Weights of a small mixture-of-experts language model, trained from scratch on English Wikipedia: 16 experts in each of 11 layers, a softmax router.
Below are experts of layer 4 (counted from 0) of a mixture-of-experts language model. Rows are named router (the router's row for the expert), gate (a neuron's input weights, with its number), up (a neuron's input weights, with its number), down (a neuron's output weights, with its number) and show model dimensions 128-255. Each number is 128 + 32 x the weight over its row's rms, rounded and kept within 0 to 255. Numbers have three digits each.
After each expert's rows: "gets" lists some tokens that make up at least twice as much of what it gets as of all text; "comes after" lists some tokens at least twice as common just before its tokens as in all text. This comes from a sample of Wikipedia text that the model never trained on. Tokens count by the router's weight.

# expert 10
router:127125138067107145156155131140157151152098087089131161157120120123093158049177139105122092162131146111139107091092159116115119151120138130102086117092092116102134155105106048089109124088130083157189092112090120123128115144109117111124129199129116107080112119132129137129133145122141143171134150101098078182172133183175128061117107111157143144034128164116161077073147166107168128134097
gate0:126157124117187097119127127120116086159140117093155137164129125093117137115112164163073136120103108094128125151151109146125118121109188139116138172090091125123098096110161096112122143084050126101157122091092152151175097124109166128137099175129140202182123185102085137092132147181138165163037172193123172186166112140170143147084084115136137133099109119156147183161149154116138091192124
up0:143140096093126084094058091113125185145129075100109106120143128079099140122115099164129099125143161190137217148143176139115142141150166100136111093176144168104115176099117134114117165054157138091118147170115196106124092147124135093158139124152081123138111170112207139108147116050124092128113195096086098079136151123178057107151087112083099114119095167121155117146145128079164114134115
down0:145124119169121121162129159101089130166123056149133156124170153117127129103116176170113143150099168096082132129133124128118081087118147145139132097145132138117154131110151216142168104112084114132090151160087099132172167186152136089069125151075058127143161108117124117172085124098160116103138123144136089136146108128132120099113174125158092110120148130100139095136146110138150131102099
gate1:120127126120155117127150134133143117147141125058069091126113139120136104097139104136091097139145159156054138136132148118099144124156168042059171096118103165090141151146127154155060096097109175126138090129142169102142130138109081113147173065167085120197114100176155158115077122112134121129145101099089118125167119138128133115158122147132076120096111087119117123137130098059090095116145
up1:154103095131099139139136096176128181167081122118063117126083139091114097107103179137076091173111069195122137141113116156092137107129121149126095100094114058085166132116131139177139094151168159113146148147135168117114189133108074100117089127130146140111104115139076118100120070138083145113114102106059131094120194144156092126144078170113077186154129139109104175132107134136169124091120
down1:091140154132167115116111184153078103131135183085129092134115119156122129136133147115195128120134114091188100145126160159172137136167156156196142150110166146163151131144137118159101096115171098167111106082098143138124132111185137157128131108134079101129124139048129069148119155093085136084156114091143137123096119170179107154108196100150197099116116109140057161097077168093139128118120
gate2:138140068151132150163094097151157090059132104119147079137079089212187136215104124122127147141118166191108141178112118170075091131180168121141086100112123135101092162075099161123198179088113095134106122133114162167138084095093142139115099177201117112162133098109131068211085187183152109139128149077122167150150133234097073114105134100124110178133144153123169102127127083127136185101069
up2:091108123173137143163116147111142133111165111119143149113160192114116128101134167183100126082129098195128154089172146131185131135101110117130173111103113102164148129117177072092171120138165162158163122142112153112114073130132197153154128190098165096112076123151128106041149147159143093065105116182105090113143136223104136129126143109139137111174109148138099169088159088114124108096126
down2:126150078154158162136097141114106073101129118178155108129126074148117149160076193092111109171165162136155089106154152122078096091120151159116146130097131069177133170082180129135153085124152182134105104138170120134116077129099132090155140136080127190162153165111161057121184115129161140099082095140096103118093073141122151119105118159114162107180139148126179166136133146182085134124097
gate3:114101088119200096112114137144137106132125129158111141072168069110119129182169174087079024088077114130088087134075104098138155143149132088130128154154128159151183135077082086141097131127117114144200172117107107077122168107137159151182133118154068104096111168103124160146097167104110146156091137120090131081192125136054109130133131122192116137178154162161167146135116154089131176126164
up3:103194097149154069116135137146139108110136187095081146089128140088104107175130052138122187115166138115125107102136091129161174192124182119127188164171107123098108184126108220123092110125145124137121144090157170170121115125133177139120146131118174174123147107125142078154206130171119207147166134126108133110105081120158140131208145151098148149152136110152107167106174171079134123082137
down3:108147120083160095094140093162135127116116139185080175103183099171093105125127181126172154112146073135135137101094119167166169073139086092086131143092182098135128116100161098114081136163122170126132205061168093145151066142074115132141129166082142095147145092108127190185159164102170161178167130200111114061124162074142153151133091186156114184194093124119110112193123088147140120152177
gate4:149110198152059133103132143126235167102093078106132134112119171111166085174065136162152196144136136144108162122154105170163091135162119128188074135157159089180109098190099128185097160133126107119127096123133178148126117125126119165083089097130102126131130092173133144116082156111149143120067137115187082147171093147163044131103143146151090121173140092197128144139103096093083120161169
up4:095069146088091080082147158124109130114155155102159168145135100087132156133161109077155114143095120164112099087117105156127117155084060129193118189084093163136141187086116149139176135176176110099136151145122086168110121095165172146120131179175107162087146149098121131077134175090150126088107145156069145150117151139150170107111165102177127132157093149129106124084208109124162136165107
down4:151105184174149107148095110136157100144093186123124124149121157147105130110163108170085138100149122102131111146138117133117099137126180168183072130193100151144154090177148079130085091097112111179068120178119166185119162180136119074082115125185106196121064134141113103117146111081097133162103147116135156163104100133106102170146123128111115120119155106105112181085151142119143094133089
gate5:062118113179108104152049121104121100169086113092138060134129130123134165102129162143158159128088121129096148124117133107211150143121069102131088129103103117073116123091119128158094145166169150144126188107111157113132215174117114132060106153107183111140138162141068123114104085120169083128125104149159131164144119127159147098160178153112132131101103147130102161165183175098138098111115
up5:094058118100178122057123137081085075151142137091117107106148145152168121115102131104168066120098140107134134180191164111083134162098175153166113116115088121100141154185103158101097123125085135142186148181120161158123182166117124087101108104067092115134148127156126123170160094120099131137154155143087154066092131121176192092185116147109082121102139153144176139126172115127087099084112
down5:113123101111070101114058176122106127111093156083078064148141103140116095107097093139153130110120140106051161125121111193116142122112141152092071113139103101175098099082106124135137095136168116148134067163150086137083145145098177163164135125156130087072107102112081067085141113148130146141133105182200163118084101169103145108069122134060120166101151173128096114135116108096121152174109
gets: " |\n", "|", ".\n\n", "\n\n", "==", "\n"
comes after: " |\n", ".\n\n", "201", "200", "202", " |\n\n"

# expert 14
router:101121104107118118107141097173125104121113134165091133115116155058124073151137152176144106126181110108154147145127109154197043127124074128134107070173154079106144143133063181126126087136131125078154120099075030108093158109159131111085145165168102112156150126109117088093158118117134135088134111143136060145093054104202142092122150102130110111085118204155110079195197080059155125116094
gate0:159142105124099174105101174172061099112099171078134053122154143118123118135131117104115137065103190104118139161101090099114154092113120141132056103129124116150111137124110165093119086100172121098162194150114181097172102096081101095118156112101074078089126121090162191191115114044157129129103150129137168113143119158117100141193110105185135128088161137095112131120166165032146149117193
up0:163170183112121154155077122104201101144068110094161148137146125170077167109062113110134108117086140150150069144121139078170112105135155158136102115159185136101143101055201103132078114123174112195140056134171180106136154159096137157133102185129070140124137175118146156167128161077145134125119118200139108094144133065110143132092128105122119161130170129123097137123135202130144103177058
down0:144080104132142086082170197113115164126120150116158109106130123128097061100114082117148158154145174119071129129119093116149153189133160098113117173132181136148108150138119125100111156135146122124080153081102159113130138130134101138120089178106088183119146090191094153179094110092116109193152142157186100202115162138162138162177147148156121143046160161091135130138095123104101119130132
gate1:112124111084109151136192108055076125110079147112110106150113172084165119123094138160146140141094128111105095164147072115098153131139134131152139114095174107105116150148115159108189130130156166087044151174126116138121104096122142076137177151110153166142199067177122130128164166148106122144163106109166143090069140129142146073067140148128138117128135121100100126206113147157110147113110
up1:172105110054120125183198052134067148102153181042084157147186098134122178121131128138065085132133164118169109118112143178127110176131076227079151145117164095116105113120152075090164107085152129149115106118114127123087100108098158137138139156144144159123091121100147171119148120137113085147084147081114124141191169167092083113144130142143112150179183131132106138145149096164151068113146
down1:100149072154124111162117130176117156118095086110202145127128166083114122112169129159166193138117103054155081142139230110181126096154094157064099069065101116125130116138116127104124129086194087088144107106103112134104093170203101144142130168140115150155165159129126125187142134165129092097152097147178149108117134178200151174112145164167059204162148195111117140145139149142174106102156
gate2:105107131190097171113092091184108100149127050118127153103075111107104172142106123162100150086206151123135121110127153136123156096119066096084158089130088076195086075107129133141127098076160127125083113154126135111130100091127131168045126168174085144126109117135166121094110118142126076114083179087095127162117133085117100138130177098152169106187105100141137142074140146151168116070130
up2:155124162093117170133116105074084115157053103089179103151137122117127162113141125135087150094152144032098153159180096139217086139169151133136111140096123100132124177104098162104100024095086118146180137116118127073068140134121087095122123174116040093113137181125105126114105110150110136188136164142160077104155103212132169137082138146131126137106131153142084132128156161108076085177154
down2:093188125130104148127137116104128146113185154158146153134179177170129181105142147126117159103061136154182174150150096059108199091133100143158106116103148161065118202086117109078111179123141145138160096151031115115134122101197149151168097165092153164134172148069096154108113162113082116178138078172126147125151128135134125132145144110083124099126084115070161117122140214150090142155137
gate3:116137141130154074087115142148156173099100126176146088160129111141181112081105163124125124149069149060161118076142129160147113164109106131167121160127129178189036122099114156124108121136094085113098166076062097093183087149153149099130116128101133114144133157130112170183162151148146128149165163131127132143108194067129167133170181122071170110075161143131147128160179083143061100056068
up3:096127139105118106159130192130119145173091133156131126108102072101112161134088081180090135120098096121065134131087169121082144144137117113183150160205109149162116127174085162158116101093122109143137087082147124151145122091142169137150171150118128115117100136130128100149115113167141120203177076104096145141152199112166148150150159107126131157120121085142144154166166134106142118112122
down3:147089089155090099107157139162141122146103175062113150146130153080164070108184174095070097156132176118160136143110139108105138152137113187152155098111104139199132114067123148119069147163112132139136173101107157143143153127090085167087110082155142073150125165145129147127149115095086090120117086175167135202136078145119090095114081148161174129163134132132068153110074122181145117073114
gate4:131140123110103108075164163091165123121119119145176129154154160194186107102079053110161154129129084173133104070119139089144098139121138117157136143077101109108081092117124167160157140119094133125109117138166090124112149128154143159073102137197166161121161178155114185156185162140090101117180171074118096119141035172119147111117116123136156159126130091117104151120137119176133137123176
up4:054108147124160107126145141172126123174161123118197140188088085148154180148093183124169149144103139107119148117125139121122183161114085097141183126156068126116139127128158171161128099120123103163108152138115135142112105083120148128083128100111186157141172093140134149128124119091140155080114161086158161156107161157204144124126134137123153116091104118184104161174089097147148134146116
down4:130165061135118155102118125109167112104131069086112094147095067186102130095109129075137145124205158095124146137073122114116142114088194100193162171120116134088138141096115163090092149104169166153106102093095100093125117122188137115161087156150105114175155074203152125131116178112139153126118157138149074135136117120128128093065180155115081114141096174062114165132143097128154078115165
gate5:183134108086116173083104149180148153086127109201072206039114172117110170125106120164153097083126114107115177134135123103134070061129095103117132142088160145170160083141093121077126104163141061112102085138116113186116123113083153177134085183096160119117151121119140131142144150129114108143144168109181129139149103076173128187159121120123098069214140068146140153130135145163144180096138
up5:079095147097167167093114161151174076184148170164126125116142118120106071165156170148021110160088125164177106179023081085147084175130114089062146086111095139115111149147140106125075081178129157087148122191080098153104150134058172093118161129159085150153092129162075151149129155126118115111087116105135126135099126091140139094175172085135190130125109201137180150159194172145144165168158
down5:165201143115127171140126127115153147131142060194184079097128074142128072098112146151139142072143145139163159120052164065157206100176052102133105210076110126145119147120123094131111113135172051142127136143140180115122076073140134124109081100174097135139092127147147146080171130153114162086125135145097145134132170155103111117111168162138102134044136121124129082158123165183112101147127
gets: "1", "2", "0", "3", "4", "5"
comes after: " ", "–", ".", " (", " $", "_{"

# expert 5
router:139177104146165154092111066178107122110052143120197049101138139111142127116156084189120117110114082163080078108156150163125157096120133171084075140130154176112133108147146192136066107093133153146124110091184163095149119142091151117119124202131173117103120101095152154135143085097098101167129176108086093167154186161130108162131057190088198099191162080127086166107111136106131081184109
gate0:139064151137128111124159096156147096125171135118081077096088118155089072088167163109145153096147117102165088114142186110182106173129124125120111111157164162065086176133103151135125046151146132113136151165131067163156124109128182116115074130116123138109124141103185141117123163089084126099175129121110138102113143162111140134137187148148089108157151152171125120111129069132109152129141
up0:124082153172109143171113156080157112177142154209134166135123117106107162130175142105108126130137123144092086186083058151208145089104154101094139088178085132106132100104117127064127114075100090103084152087139136162108092150133131096170129066165129151091163130105178119108120125176113170096142101154104128120072138159144093184165135112194104149129140082141135133072146046126156085063146
down0:143124137162139090110099118110117119106103255166091125140058120165067130125140135121197148122101167093199085094135180141081125185180164150119123128142124085151101150104079156138077112068145108157177187104138098148130140084099129146125139121123136168149083145176170111122128171083073100084158096073086115127177153134191137041094153112155088103179094169124119101111142123181130127119198
gate1:035144095139144116071123147108104123172128159159081130091151093168107148150153076103164179184137088132120091157145085104112135092103220116085161112055129162108140098159121138095164101102170084112094077102087101112108105136144117153170131109116119106153143102151137111126097116133152117114179100111106067152104149133156132060140129125119121106079087122136061131071119163126212127147160
up1:105087162156181113061179133178129091136098156099138095050161119139171168131143109139173108132107162107136154143107140167096155171071120069120158144094136196113155154098072116091149118179131189091187099137153204124131086161109106135142129134144137095124082088097174133134087097076115131151185094114162178133131160122148158099101159144142080098147092165145097154108121093140088175204105
down1:118129086162084131108180163143160117147123154187052124146076112113097135147146107137088088098057117097122060143169114138102133123149127139191149163077149178152155109134146151134136143107174043093150129139146115055083093081115141155183092163126165124096075108105139108145088196177128182105095135139155148177130135121145137067165142124126135122142120125115157178108100150064163135103117
gate2:144130133101160072101148169146155136096109101058137140140124084155114137114207101166130172123082126089159084123095140071132148110199190155157129154145145160168179107113117129139169158127168135103110085176101129079147128079090091090138115181087130119094124138152113255117177133136114088133112153097116147097095144080036139114122183103076161119176137131156121132090143212052158092100129
up2:099099146166127160134139154134106063130094094173125110132059111101135096099108148069178025061093105128103076137193081158129144114134123091115153098073135129092125080142184108098196114141124126155146121065070157112108114173179142126152165150101106126116114106094133161121127105162110107180101091083154113120133177128125123142115168152141106156083116115147055138156073125165113064091146
down2:132127127096144167092160139110036098126113182145151115137133089139140124144179132040144136133165156106116140143126153136149136146135123118124142093075182099095177131161128128116173117176112142161145133139098086198184114126122137146087110126153141128141099149167059113160115137141130127182137138136118090113092127099066149120132109120168142106139161163200154148194155136138155107138138
gate3:125128157169153189153118088109173127156076112129073104112186106114072120114129215109163135103130188092140092161123130178124136120151132128155081102151126160131109114088124108121149158145116099112116114178093131132144122156173168133182106179179024100108142166099134119079106089093128110123102140092120130139140059113156145138112119115122128187098158057072094024103138141167059154103134
up3:182169154126185163121090156095150059139117162111105174128095086139078082154142172124094153142112114079125100141102147168168114118085113080088142073171087128163063144099131135137163116109167095099117112134070145139128067145204169106167109146099128155170163150077212148108137099056104150122101131146126137116064118102124160122149142120080138161151178096121090099111056182132095167159143
down3:173115161137106132111177095165097133114134096128118123137115142119082124135100139195105106144168116117123095073098176124136156185123146102078110119140120162135137147134116118085150080157166141114109117074132085152166128139134152182103172093137164080113142124170104110133075121091124178099079109107111129156108107145129153123210116151164187135119159129127091108117083120129100114136096
gate4:173133113124165121056119127127114084170146119101137104117147106138168157127116058137140155137114144188159113105166143166045176097136115148113149101114142121185163113121102166108161139148137148125145131168120143088132125100139175144102094186144168088105084144118167105143119175094083110132130163116090130172097116155161114072131057123057154166154108088144148194106077067138168090122132
up4:096139060110147143176105030153124146069056100181122066091157132167149087101138175160175177158133100048144106116087142135139137093125125134176134115152232131136107103089119153145060116108182128115143187124142130113171145147093106152134180100164120141172126101084153187132134136124160115167120175161132134138150094076138107120184132080181116161166134172104109121141159155091060121095148
down4:090175110105144113108172137176139132193143237149134135110121107083105176151123133147136120073081149085109122083121190169144140095126167134065121163155143053136109133123110097151166111131098094072073135118144100108148097187087130091150100145160111108106182150184095051097129096140090138095193091146108040119084150100103141149124157147163132102013198097194140092149093060216127111103060
gate5:154121153105106103118125123150128082139117112160106122169124144138145170120130092121085206114132097048144145107102180133091072121096154148143127147128122064134125105146137127062147079144169120083110175182152100166148088098102165105085144131145133116046110154165131141117089068097156119103157143134161148166124101096151049140141143077149095079115093164141106174151085083060151114089096
up5:088120100074146141154109114114136119129127105147208144082147159138121146131144043124097173131136121092111123132151149118105074132139145119116144119166170098144155114150144187128144130163097163154184114100128125116111117141205099128129132097146060122113123183118085200241149116145108147154131131106149062108132147088129105094138110128138044189089128189141110132140123139146126102121100
down5:101129090082171178099166168165125125152156057159109097148179129167118086152099179100103084160158072146150107093119129121117192138179144134146144079110131110152160164122156137138108114126102167135104138143125102119158118172145122110172112100127120157112116177092162058097127119131146139135121127151125104137154151142092143123091121138148180170097114161139161099136171152144114126123145
gets: ".", ",", " that", " which", " he", " but"
comes after: ",", ".", " that", " but", " it", " which"

# expert 13
router:141164139117159118148104119130110129174198167082187128124122146120146095146106151155133067104091132093162139061125091118163084141106136124162141136122088145137138127155159072162088213146057159100162163143109087136118118159105124130130127128195194110158097071125079112101124130177065143153074115150098110120073147181151126166151102147112112123155148109160101123138160060130104130129101
gate0:127136096124137142159162115178074093093110148138172124108191123200112096141132133111127170149161117165092070070127126135140111205087134140191079106117095080122113126087116135091097117141086094114142132157114103128183136077086167085108141148154095136081078131140080122159128107081129191129111094137120165116079135071169130060125092080199127122116161152152082101069090146109167103081205
up0:092087138126103189106073120165109066151104165180134115120119088140143162098201126141142188194098165187134119180137145150129115133076169140186158139111141163102189171154156133131066110198056118113056143155167076101089100115166078130117135158137173061126060173119197125145146149145173138090105121100175129111159162121100114175129111087068073063138087148129123135130098108106143167144121
down0:107166143147120124162124154144159146090164182150137087138164148142064140118098126157132077107177133179140110115066109099145128145046079176074079120113171104086084106092046121099116141092080149170083108114072098131093118142181148106135074096156149165133149163113119134114136139099160082174127135082055058107181119087082087087117114187157091071123144171150111054118087120137129098147123
gate1:110108116187157119136193079134159165145094157157128102147071143165094116088146160136200064098133127093115075124105139127153192131123131082180112122097144134149131098060144155092169122083175157072079075149119213173061141145152125131085157230108167093130110139164131101150119088083121126091108035126118137148120137165151149064105054144188144155106122101081168106121152129098153157161153
up1:111145031148138097126104100134109124126033135129132153094125096174113111070143134134119158165126107183170092137073092137169123120106138062145125174157120147162131194143094138067109123126109098122125109180122136107200094140187096135117115184193110140100165162136060129084133173162127169111098127145112088138139135103109174083169156127123137158129138159105106091091132087134100127110119
down1:142210067120147116172165100113115159113154162116111091084129132178153154123110156124088119142145131117140174152135158149107152157136155185082139138139155098140142095138111153113127158190132118111180136133084135096142131097140112136181131077145106140147124153185142110096110139128139095138134192090128166193136135110128147157115069118150092150106095135079107124193161135084113103118097
gate2:141133166118138148113140101133056116117082172062164145126152127138172102143132136086118109087113101153137091109150116120111121132157131122158174166105172141170147137103131147162112112131137118113097122138104152101164199120061124156078111114106142122104107121103153130062141182143054094079151132155126127172175069129088154094177136187144127140158127111126101055114174122118096128154123
up2:168192116106116168117109161148149088134166119139099139082144157140143186148105147130070109108128175085160131144164131089088111107166143089103157162162144147157115094145129122144167070127145111167072158157120103074100072136154120097157151153180083131195122155128138185121095123098118120140147104062134125140096129126138092108125115136156147149162133135158195088167089064113125144133126
down2:125079132076101079126124106129089114113117127190150131085188113200111104158116132143060168128190170136112112113120181147172090130163117116097108138127134121097076155145157165136119076144150157122103072130154133111120119127120153170139122137161164130077095133131102063088180142103099054104163097129110061143112181160167163160129122127124134152064130153087191088086119159157112094120189
gate3:110126186112129107116077095125080165091141161108102179140062111174103160109129128133116185217083077134120098099104090133210111102147113073135154127164176120108069181117122121147134164176105094149129111072135151127103137070113192080101147064158157150161101118199183165161137128127064123150074176125101117192125198143164185066116157068166133096138106155104147134098099120166106137165139
up3:152135095138164120100171153111167130169188155133146102144066156096124100158165121067121119156128092080162146176104165113156159089102127139162141081077115113113050183129166189142172112129160122128120180098119096131104083125124128203119184101150087158162119059141091092112112115144137138171084092165166138162120108166203190137075184128086171102123098139153163180180113041159145141186152
down3:125117099141109077089109127129095117081172134101096079140178067112119153140080127121160105136139084092131170102121085154090151169163088171115162095132143152141109145137091114111134068155128133058152117176100108178123125177115133088106088133153126084130125152119097134128145144121160125106156091074134124123172145113096118077166077118169108123120096145094061107134113086124170160139154
gate4:076152139135136123061149180162101122122147098141173145120099101134131126137166120116168149064097087114137056143129117147166136191113145159167136209092105159137108104165145118194177140112101094127148120156182183100149161131143113124133132147102180133133127123089112115106172180063086108188146121072115169106110143130128128159137147176142079131175112152128097141159185075182126144149106
up4:151119127100117113077194150113140117102154150145127186087118133151086122152092089157137119050114122118125072090088149119092135168128139174145104140135066102115116096039142139161160102135096183197157173127179052085145090158104174150147071108182146153155096146139138110116108120133164127146104134210108158107071129142171137116081079053136117160132139140091144193163091132089148078169128
down4:115149109154134133174110112165116149172149227141113097131096162141151114108137083088112142134121167199098167113122145119112124157171133099157140176132109129149058150151111088105134113153156099131101085130161157057073163129104081095116150166104140110153122148192112168119127211191163135171130149097118129203182069117170086200128191138085111110124131135119122125094121178169163136153112
gate5:103086188104136136199113103123132109121047104138127114160170147134153194146192125136113135131122125189090116124156107105103116133065131114110120121100150200122130119120143096110083144120104154082138132155134115167106126134131160092132054130118107099167135171085104100107121150165123153138134114130145126127073129082154161073148087162138124110109140070137094099074152080109072123124111
up5:131112144156165137152093108130109079136147143137042124130149173107115146099126182240115144173133134150208111194148084151151114139165083129102097115157142135072112120086177135094176102116153139140144170147100144094115142143123105175108157172138137101119164152153085087130125095068153099078140137124115054156087100106162137129099103139068069139113165153089180142126163121091122164052130
down5:150173117130130107140157128092110171055089146130085087117136122125179122150087074114142102151147174152149129145149139118141129151143113133156156131135147148142106131086038123108102104081116167162137132134140054131139100104096087132144166087119135071131122123080135114073155121154149164151125096199105189167166106145091137175133151153179143124115102117135099123118094141128147125055065
gets: " ", " the", " a", " The", " an", " A"
comes after: " |", "|", " of", " in", " on", " for"

# expert 1
router:128146112116085141130087102118183160139112134124136183073088128134179149150128121141135093096194105137100129132106106115146096116070136117162102125126126092128175127086048141094142156127154076071149146073105147080126155148115197120114157163140181174064105109118106146146137161199119134081101126200120124130133122153115125115156109065140182141116109109191125096114126109142074127164109
gate0:093154158088138080160120115133144128109162099060119152133146177162100115162087159158080105163102036111132127132146158134157093108082117130150119162130107156117075101132069118154132148130131115104107149075163136093139101134127094137063080128106119049135078167106163141133144131152104169108144093123057152160119156120182112130102130164099096119120102106157119110144097142167145126097056
up0:145108123162102137099090115145132170139176117159196120100135088114162110096168065111124155113152169128152137136141201136176100122084087109061126093119122089081169129168176100165162090148124105148189125129062129169189168156161114129096109099078073148139139170159173140143088158102146165106095157152146162120154156168144144149133112174121129093150110185099138185125125167095111125100163
down0:160171094131121220134174076119138117114159173132126116164134120169132073107133175085108106114112179222138140163156109176171095165136144149150083139128114152103101141176106125079099130126141127162126116146167140143114144071159125158096113110154140097145132132135130141070158119043205104141113079100097124128120155123107136118102155093155138083162106148129110081138120084078121111148197
gate1:175170163094124120100089109122088189123167117078122072134182118013083152174116044146139165081184135123116095076078175078130147132097120132156140174109144138112094184082174105068063089111160083097100109090150092138131163135199146120161085145125135112166122117113157151138210116084080147149148156125102109060120162153090160108144150202120171128154052112128186113088163122118199197147179
up1:127125107177147150120075097125096136070087161132125148178129097075087151144112098143132111069149134109101124095169047100133184152138131103090115132181151192158127185154084098137131115112063101125083109165166125123126209101161118070130132124199119143136124114108152129164167140140085090088114152145139123061134038146136163139105162140120085096151122149089111093133194145079131128121118
down1:176140112113134145139064186087138135098146085133106148210186132126172119123113155119140121142147122150119121101129104086122077110148205130123125130115095139095126101122114123139071112100159120164096106162138127177078113115143106079094140096144124093168064051117077153206128113105192175100153173147110123109155189153166099160114152093158073133136126163158106127130152135166134132175055
gate2:144079152085136147182124149171155122142128128117142138130104129094092100090131153090137123123077127144157157183078114117118140116146157098113105122138115171181110136132144143083120185116111118156112170110208117143169119129123049188106145146108169140135064077160068174150141071098131115091124145155119109106116151122144085084117133131098141042100077121084167115157197131167135194138115
up2:100135108122134180128128120159151159137100135125124066198182124092162133171135138122100097121099164089107170148174115178141132103121182155100092155105117138135148082124172112114128136127109130117136096167117109139132110162092123049155110176114094069130133111088134082085046126145091152179089127146071092149121127104134128166135106133114149155078125129133110092095150143142192122102103
down2:120161152171144136165157172098126176075157144086133143117130111149130089142124166199132120123147157115126133130145110125128114119063137175125180088119193145153120119170165151148159097138089166148105124147108181107138146143116120141118146084106159150146148099095089111111137168155074075107121102099065097092161153130207202124103152156126175122105087122162167125101121109186187130086079
gate3:085122118073140145029104120104144154106090176137096200132165177110084139118144147134162110185112166174121163141148094130118145178147104125144119160136105136076141123128113156148106156097112097181151122127118174138105117091137121147120167176147120111137182092093133083117086127167094120147097141117106153171071155092175091104136140090131134148078131144158114091184212200077089117139124
up3:149154146146120134101121159154180104113095070145120091125161147114085188072169128118148120164179157041097162179145103106126150163077124140082110187159102126136122096191166137133138159113129174217123112090144125170141122196121129137148133135097099084118109133112108161161098154146088129089146148143034114152157116112149155063153139103176142139106089125163067104063132149178158121135102
down3:146152094150106115161174112125133160114189225135124105123113105157118115155104119098173098124143131165169146127142156144080133130122176144089115182121142137163091045073112034194147138176163107180093113144106108088088109111123128108131127081184168135117136132127158112154104168119081096147114134153143146091096135138098153119152067147110116164141159115121184099147176187138144117140154
gate4:124135110130189119097165130115118137116120041128075142122165091193174117109140104112136084113166104100152114110081114201133112097164127148149140128083136135103085149109152163040108142047185091166145090200179112134165140112102125102127075143071072064093106114080104115096125138145146151119093123160155113170120157164169084141139079180114127092177121034117152151089162173159086145085188
up4:109095170144133173056158187141120116114174165110068098118117078140132112137152085119129095139117148109062127196143111163159168114127190082145060098048119154113128135169143174137142127141117139133122112117114068136133138126116177105095096145151152165124175114075120089133097146141115160157156155144110168134102089148163120178143118191118106124153138104143189123102122086139150192127074
down4:199117125133125183114140048049150109107102105162170143140121108129095119160100150127147149132105111066114120116084137154082123159172168127112085148163162185176159096110142149094123128152160144127169120119151136112150133208154117096089076151166111118131135140180098125140098068129122102128151143131164077109125131162142114127147090091116160203109125124132122074126113208133171130149115
gate5:139115185142171089107132203151097151147157116120223066109134146150137092161099155081134154111124139105181144097152123176124113108154173136143090084136131173127070090134167133173085125153139151153129175112103140119117129190171092114101151161109128116113107167139089120090129180134129159165121179157173099159111102119126094108099142117140190183131134116164160152060118050145106098192126
up5:140082116123125156164137159135114110071127107103128021124104150101099085128132154154168169124141172087163139127110137171063102125114113135148064130198093135090142112089161125164082141172145161158101163092090137105127159084208113089079124158092110085129084082121095116171114108142111119104102138211117132156144094110173138162143039119147146112136162093166155147165078106163119061164144
down5:051148136059209146109131124121164155128073047085068163154124119122132109133151169134158123109113106121114214156091132119085133132134103126134177160153142140141071142142111114137159159150118137119166107143129194124176108164115158124058169123116196099106141133127139096104086160100140088146118126095163100158130131141115074148083158146094078139078122120117101078144102132116169167100180
gets: "-", ".", "|", " -", " de", " John"
comes after: "\n", ")\n", " |\n", ".\n", "==\n", ";\n"